Experts of a small language model: 2 picks a token, 5307 steps.
Below are experts of layer 5 (counted from 0) of a mixture-of-experts language model. Rows are named router (the router's row for the expert), gate (a neuron's input weights, with its number), up (a neuron's input weights, with its number), down (a neuron's output weights, with its number) and show model dimensions 0-255. Each number is 128 + 24 x the weight over its row's rms, rounded and kept within 0 to 255.
Before each expert's rows: a language model's description of what the expert responds to. This comes from a sample of Wikipedia text that the model never trained on.

# expert 2
What it handles: Middle and final pieces of foreign, mostly Slavic or non-English, names and places, such as Agniesz-k-a, Madagas-c-ar, Yugos-l-avia, Kukushk-in.
router [134 117 116 143  62  83 125 133 118 113  78 120 142  85 114 117 116 123 109 168 136 148 120 156 139 101 118 100 135 165  87 139 140 100 148 118 164 112 144 119 139 115 125 113 115 145  76 160 116 123 130 138 140 130 123 126  88 130 145 110 178 127 159 163 139 116 128  98  88 119 138 147 102 126 115 162 195 129 151 164 175 171 192 142 154 131 150 134 151 156 124 137 100 141 131 127 101 157  99  99 119 150 151 137  83 172  77 117 130 132 161  99 115 181 145 154 110 135 168 148 149 118  97 168 147 128 135 147 160 145  85 129 114 137 141 117 140 126 189 135 131 120 135 129  76 166 115 164 133 135 130 150 146 156 171 118 141 145 125 119 136 134 129 108  77 101 139 153 106  96 147 100 130 128 169 124 142 159 106 151  84 159 122 118 130 107 109 168 146 113 138 133 149 140  92 117 118 105 131 179  73 123 138 118 124  97  96 117 151 125  99 130 107 100 164 147 114 117 116 137 119 143 132 123 127 156 130 119  96 118 142 123  94 111 144 101 100 122  91  97 132  95 128 113 133  91 122 130 167 159 134 106 134 123 145 115]
gate0 [161 134 115  97 186 128  96 134 107 162 118 130  97 149  87  67 118 159  95 148 118 145 137 148 145 126 136 136 146 139 140  78 122  89 147 158 156 142  93  96 130 125 159 121 121 137 143 117 125 111 144 110 120 144 119 120 123 108 128 114 155 115 121 136 140 121 105 128 127 150  94 134  99 106  95 138 119 136 122 117 121 140 149 119 158 105 109  83 140 138 107 154 111 163 171 130 139 129  79 122 139 142 132 118  86 105 142 142 131 108 106 102 173 136 167  98 178  86 151 142 137  66 122 134 140 143 135 120 106 156 121 116 149 142 122 180 149 135 115 116 156 136 120 109 133 121  79 144 109 101 149 159 115 132 113 164 146 129 123 160 106 150 113 115 104 150 132  94 120 148 113 117 129  89 165 117 130 155 136 130 125 139 117  74 211 132 126 143 167 110 107 132 141 114 144  61 123 142 124 157 121 133 119 139 117 136 139 122 143 139 147 167 123 157 149 119 128 134 158 135  90  74 155 124 120 166 152 156 131  92  89 141  95 161 163 185  97 148  90 139 140 125 167 144 112 146 111 124  85  87 133 120 128 128 192 153]
up0 [140  80 137 143  77 105 115 130 125 135 147 135 161 146 143 187 155 161  84 123 137 127 123 117 156 117 133 141 128 121 104 132 108 155  73 117 157 123 116 125 114  98 131 137 123  97 148 116 169 120 154 138  82 112 125 137 127 174 140 107 140 186 146 162 138 128 145 151 156 122 136 139 164 105 100 105 124 145 132 156 140 169 138 106 147 121 142 122 122  94 139 121 127 130 116 148 140 157 153 158  90  81 124 127 178 137 101  93 111 103 132 148 128 136 125 112 113 146 118 128 136 182 107 124 154 138 118 162 186 171 121 139 114  67 160 167 113 132 172 150 106 115 132 132 122 140 128 101 173 156 168 117 187 137 126 125 165 157 152 133 165  96  93 118 135 135 108 126  99 110 128 121 125 157  87 125 103 114  96 134 127 131 136 148 108 135 154 137 167 110 128 147 153 158 119 136 182 136  92 111 135  94 111 110 135 136  99 108 137 132 136 132 123 134  83 117 118 105 149 181 147 149 155 133 121  78 117  64 125 108 117 150 131  93 147 101 112 133 135 123 172  81 144 142 163 145 116 148 135  85 140  97 135 125  98 159]
down0 [144 124 110 147 104  98 110 150 189 128 140 137  69 138 125 111 119 111 116  97 144 141 160 125 129  97 107 147 167  97 126 127 124 104 120 160 119 116 122 137 116 153 146 187  70 120 111 114 137 155 130 145 135  98 144 101 153 117 128 133 119 135 116 136 106 166 120 131 136 120 110 126 128  95 125 118 147 156 140  99 130 104 133 172 118 130 102  93 105 158 124 131 105 113 115 130 101  86 122 160 127 172 143 135 120 178 117 146 120 124 164 114  95 127 123 100 166 126 120 112 140 126 135 112 160 158  93 108 133 157 116 159 105  98 102 206  97 114 127 132 129 159 124 120 149  98 138 125 201 139 130 100 148 103 113  86  95 162 112 143 159 142  84 128 123 108 132 133 130  86 122  76 195 112 114 166 136 138 130 159 132 139 166 121 130 104 126 154 148 158 120 153 156 148 122 153 125 102 131  98 106  93 146 167 155 156 128 131 128 109 149 103 156 123 142 139 153 137 148 181 116  95 104 119 149 142 133  97 174 127 127 133 151 108  92 130  83 120 120 136 134 149 192 118 127 124 123 164 118 156 118  78 103 144 108 166]
gate1 [120 134 183 140 170 142 143 122 100 160 115 131 127 122 153 107 151 146  97 172 139 160 132  97 128 127 101 121 131 130 132 120 111 141 150 112 151  85 107  97 140 121 123 155 125 132 120 134 118 153 121 138 128 166 133 131 163 116 168 117 136  70 157 135 120 110 151 130 119 121 142 151 116 163 146 124 137 129 136 108 167 116 148 176 115 170 112 130 132 141 163  86 128 162 121 134 149 149 133 111 140 168 180 137  96 131  95 109 157 184 115  95 126 113 169 165 126 158 133 103  98 128 115 142 109  68  87 109 109 108 162 113 142 131 124 120 171 101 132  86 105 115 132 166 126 129 181 115 148  98 109 132 107 125 155 183 115 114 102  86 165 104 185 137  98 197 104 114 117 120 121 152 133 148 103 153 115 133 116  93 111 113 135 104 134 141 124 140 105 129  96 144 103 125 150  68  95 112  89 135 151 152 148 176 115 147 141 131 117 134 171 104 103  97 119 114 114 134 104 131 126 116 145 110 127 105 138 117 170 147 117 156 108 126  97 147  77 124 111 115 131 141  79 119 120 120 120 130 138 137 100  90 105 119 118  70]
up1 [140 129 138 138 118 130 102 132 109 104 123 104 127 117 139 124 121 123 177 105  97 160 110 137 119 123 140 111 142 151  68 127 107 124 147 144 110 142  77 122 103 165 111 145 113 123 132 141 172 170 183 121 118 107  74 142  81  92 159 159 142 133 148 121  68 112 131 146 102 134 156 102 146 143 127 153 134 166 118 154 111  70 159 109 102 118 132 139 106 124 143 134 200  72 165 138  95 142  68 161 114 124 133 145 109 109 146 137  91 134 121 128 146 115 106 116 106  95 143 156 144 117 117 132 113 156 139 113 115 101 140 144 139 113 108 136 114 168 116 130 134 145 110 110 134  99 134 129 135 134 150  86 125 106 144 102 101 124 132 175 123 129 101 143 130 141 156 104 102  84 137 134 168 119 105 111 145  93 118 147 143 143 120 119 142  86 141 129 118 126  69 145 108 127  86 158 140 118 118 145  95 147  94 125  96 116 153 174 110 133 110 120 146 104 121  96 136 123 134 107 132 139 110 187 137 180  95 203 114 142 126  96 104 101 138 123 106 170 123 121 126 145 191 119 139 137 104 114 126 158 102 103 119 134 151 122]
down1 [147 135 129 149 127 138 132 122 116 151 113 118 173 147 135 137  90 130 153 143 166 120 114 105 172 129 117 129 114 162 101 125 135 119 157 106 220 154 124 100 114 157  96 118 125 129 118 109 133 146 174 143 136 136 117 184 138 137 137 126 144 107 106 145 138 111 141 146  74 111 127 142 137 121 150 130  77 122 169 146  94 144 129 138 118  94 125  92 103 153 125 136  95 109 142 121 146 136 103 133 124 101 156 130 152 126 110  89  62 146 162  87 134 113  85  94 108 144 106 169 158  97 146 130 117 102 121 130 114 142 100 132 113 129 134 128 138 163 121 103 109 126 106 157 141 162 135 142 131 141 124 197 144 104 153 107 147 103 127 120 139 102 132 106 147 169 141 145  64 135 111 147 105 105 107 144 147 114 198 170 135 124 102 147 144  87 176 189 160  91 102 141 129 154  85 174 105 103 136 120 101 140 148 129 147 124  81 154 106  89 109 132 153 104 132 151 124 151 120  91 115 104 140 141 141 136 148 148 136 160 122 105  84 161 124 118  95 136 146 131 159 124 136 118 138 121 108 152 130 153 112 124  85 138 138 128]
gate2 [151 111  96 134 148  97  71 163 127 143 132 151  88 148 142 132 132  91 137 168 123 154 126 151 149 136  91 109 134 117 104 147 112 107 112 124 146 107  94 159 155 105 111 109  96  90 128 135 111  77 102 111 143 178 131 149 108 146 109 118 135 116 112  70 118 102 127  94 157 105  95 154 117  90 114 161 103 119 119 144 126 141 133 119 136  94 121 112 151  90 133 139 130 159 119 132 140  99 120 155 136 109 156 152 131 147 104 136 158 154 120 135 149 128 118 156 132 180 146  98 109 133 119 125  94 132 115 139 143 123 127 156 147 118 117 116 156 163 120 127 100 102 125 113 150 124 128 143 129  85 137 159 122 138 148 166 138 123 154 119  90 151  91 136 132  90 103 135 148 100 124 158 166 128 143 111 108 127 195 151  96 121 113 135 138 120 173 115  80 150 133 122 142 140 122  97  94 102 119 153 121 144 123 121 177 100 125 162 139 159 137 120 132  97 182 108  95  97 121 140 143 126 104 184 130 189 174  87 144  94  66 178 149  57 103 127  88 121 166 123 127 127 129 153 112 131 134  99 147 133 130 136  99 117 136 123]
up2 [105  99 140 127 166  76 136 129 137 143 140 116 118 159 141 120 148 141 165 112 104 116 111 165 168  85 134 137 125 191  92  80 114 147  97 125 147 124 145  92 101 130 164 100 167 145 110 115 139 113 150 146 142 103 116 126 125 181 140 104  98 110  96 189 131 139 121 135 158 125 177 150 121 131 109 116 191 208 146 120 100 126 125 133 115 126 143 114 181  96 114 150 108 123 164 118 155 166 145 114 112 145 140 125 128 109 147 153 140 124 130 150 130 133 139  77  97 128 115 118 118 137  93 150 148 152 120 134 123 118 120 134  80  95 165 165 141 140 106  92 115 108  98 133  96 118 131 112 141 125 113  87 135 148 174 132 135 136 133 126 120 150 178 122 116 114 160 132 145 107 111 131 103 134 137 167 108  93  87 126 114 117 130  84 159 123 134 123 143 122 131  99 121 162 125 170 137 131 139 122 154 149 107 138 130  98 117 174  92 125 194 136 140 110 153 147 127 148  98 149 180 129  97 120 120 119 150 159 104  91 132 129 109 122 147 143 111 132 124 103 156 151 143 142 114 175  99 188 129 137 145  92 114 137 131 145]
down2 [ 90 100 184 115 152 155  84 145 140 155 120 117 139 102 102 153 128 145 114 121 124 136 129 120  93  98 109 126 139 100 149 148 126 129  82  95 133 125 155 120  98 120  71 139 116 123 108 160 125 111 143  94 111 168  95 142 134 142  96 130 184 124 115 121 125 136 143  93 162 161  96  88  86 117 129 129  89  91 143 138 161 120 107 111 148 154  95 120  96 124 134 119 134 156 121 114 112 124 106 165 146 141 145 153 113 164 110 100  81 157 132 122 160 109 156 114 138 113  79 113 149 124 127 131 109  94 150 131 156 159 122 155 135 110 158 127 123 121 136 166 144 161 159  79 177 131 140 149 126 160 142  95 112 109 130 131 127 127 176 147 151 173 124 130 124 160 149  95 127 175 122 108 116 102 139  89 128 136 114 141 131 148 122 149 122 153 113 164 141 118 141  98 155 135  55 144 118  85 121 125 141 160 118 183 127 140 158 159 142 137  89 140 108 153 160 170 101  79 171 112 136 135 159 147  97 116 129 154 110  84 125 114 110 156 115 135  95 135 116 130 145  95 155  90 137 136 137 140  93 114 129 144 143 150 159  95]
gate3 [153 155 147  81 114 147  75 152 124 122 110 112 134 121 125 106 139 102  72  97 119  88  94 109 126  93 152 166 155 102 100 107 125 142 153  85 135 103 107 153 114 145 169 112 122 165  76 136  78 124 114 116 111 163 150 111 127 131 108 121 128 146  85 154 112 107 103  93 153  94 126 125 145 134 138 170 131 109 142 147 151 129 135 119 126 145 161  97 114 143 139 136 153 114 131 160 153 139 107 156 126 132 129 112  75 121 140  99 105 124 144 111  82 104 189 162 120 133 126 108 131 101 134  74 118 166 133 129 116 161 152 154 114 181 157 151 118 131 158 131 130 110 114  84 110 133  66 124 134 118 122  86 134 147 102 118 108 122 112  90 157  87 139 124 145 111 137 122 126 105 144  77 134 129  89 165 125 144 156 173  84 170 110 119 114 132 149 112 135 178 138 149 102 123 127 125 139 142 143 147 104 129 149 135 148 141  90 136 120 137 153 105 120 135 115 142 122 147 122  90 149 111 106  98 127 138 133 113 127 151 112 143 128  96 196 154 127 133  86 159  87 138 100 121 143 125 120 144 154 132 118  76 109 115  81 134]
up3 [161 118 113 116 114 138 126 120 192  98 121 151 146 119 121 136 159 126 155  86 101 136 153 115 153 110  96 139 108 142  94  89  93 146 149 171 115 140 140 146 110  93 130 106 126 157 127 158 143 128 122 147 158 162 121 101  77 155 139 127 109 113 144 132 176 129 161 119 139 109 107 105  85 124 102 188 135 175 134 125  82 160 165 105 113 113  90 142 122 143  90 145 114 112 137  90 117 133 122 151 125 171  98 101 131 102 168  98 128 145 122 135 124 108 132 120 114 147  97 101 145 138 132 184 146 134 147 129  83 134 145 149 128  54  85 122 119 163  83 136 151 141 143 158 138 104 130 181 203 111 145 150 128 138 105 176 108 120 119 132 147 141 148 139 106 149 132 126 146 135 113 126 121 107 158 140 145 146 143  79 145 152  87 144 158 113 134 120 128 139 134 142  92 111 139 123 131  99 136 135 148  86  99 108 145 150 127 106 122 112 121 188 110 148  95 114 139 148 159  68  99 158  96 120 152 134  92 157 148 130 165 124 125 132 135 126 156 123 162 130 136 125 125 116 109 129 122 151  92 158 162 130 139 130 135 142]
down3 [130 134 171 130 138 164 108 169 123 148  39  91  97 125 132  91 121 138 135 123 114 144 162 170 143 107 112 119 162 137 107 110 170 100 168 152 165 116  79 106 137 148 128 141 142 176  95 108 194 133  92 116 126 125 161 118 114 136 140 103 132 153  86 135 111 125  95  97 140 123  98 132 106 125 109 145 122 137 127 132 117  79 156 142 145 137 127  82 115 132 143 110 116 100 134 102  96 116 146 130 174 115 142 104 123 129  80 111 133 143 144 129 148 136 133 125  84 150 114 149 171 138 131 138 109 132 138 158 131 112 133 153 119 120 102 104 111 162 162 125 125 128 131 151 125 127 138 123 158 145  93  76 121 125 118 139 168 123 132 145 126 132 106 188 127 152 125 136 120 109  96 120 137  96 128 110 101 148 114 122 141 140 118 124 118 105 149 131 104 139 109 132 174 142 129 123 121 101  83 120  94 148 129 153 139 115 148 171 109 128 130  96 117 163 106 131 117  91  93 133  87 176 159 117  52 121 102 135 151 101  98 167 113 131  96 148 150 143 100 117 154 117 112 154 160 156  99 126 129 100 176 116 101 120 114 189]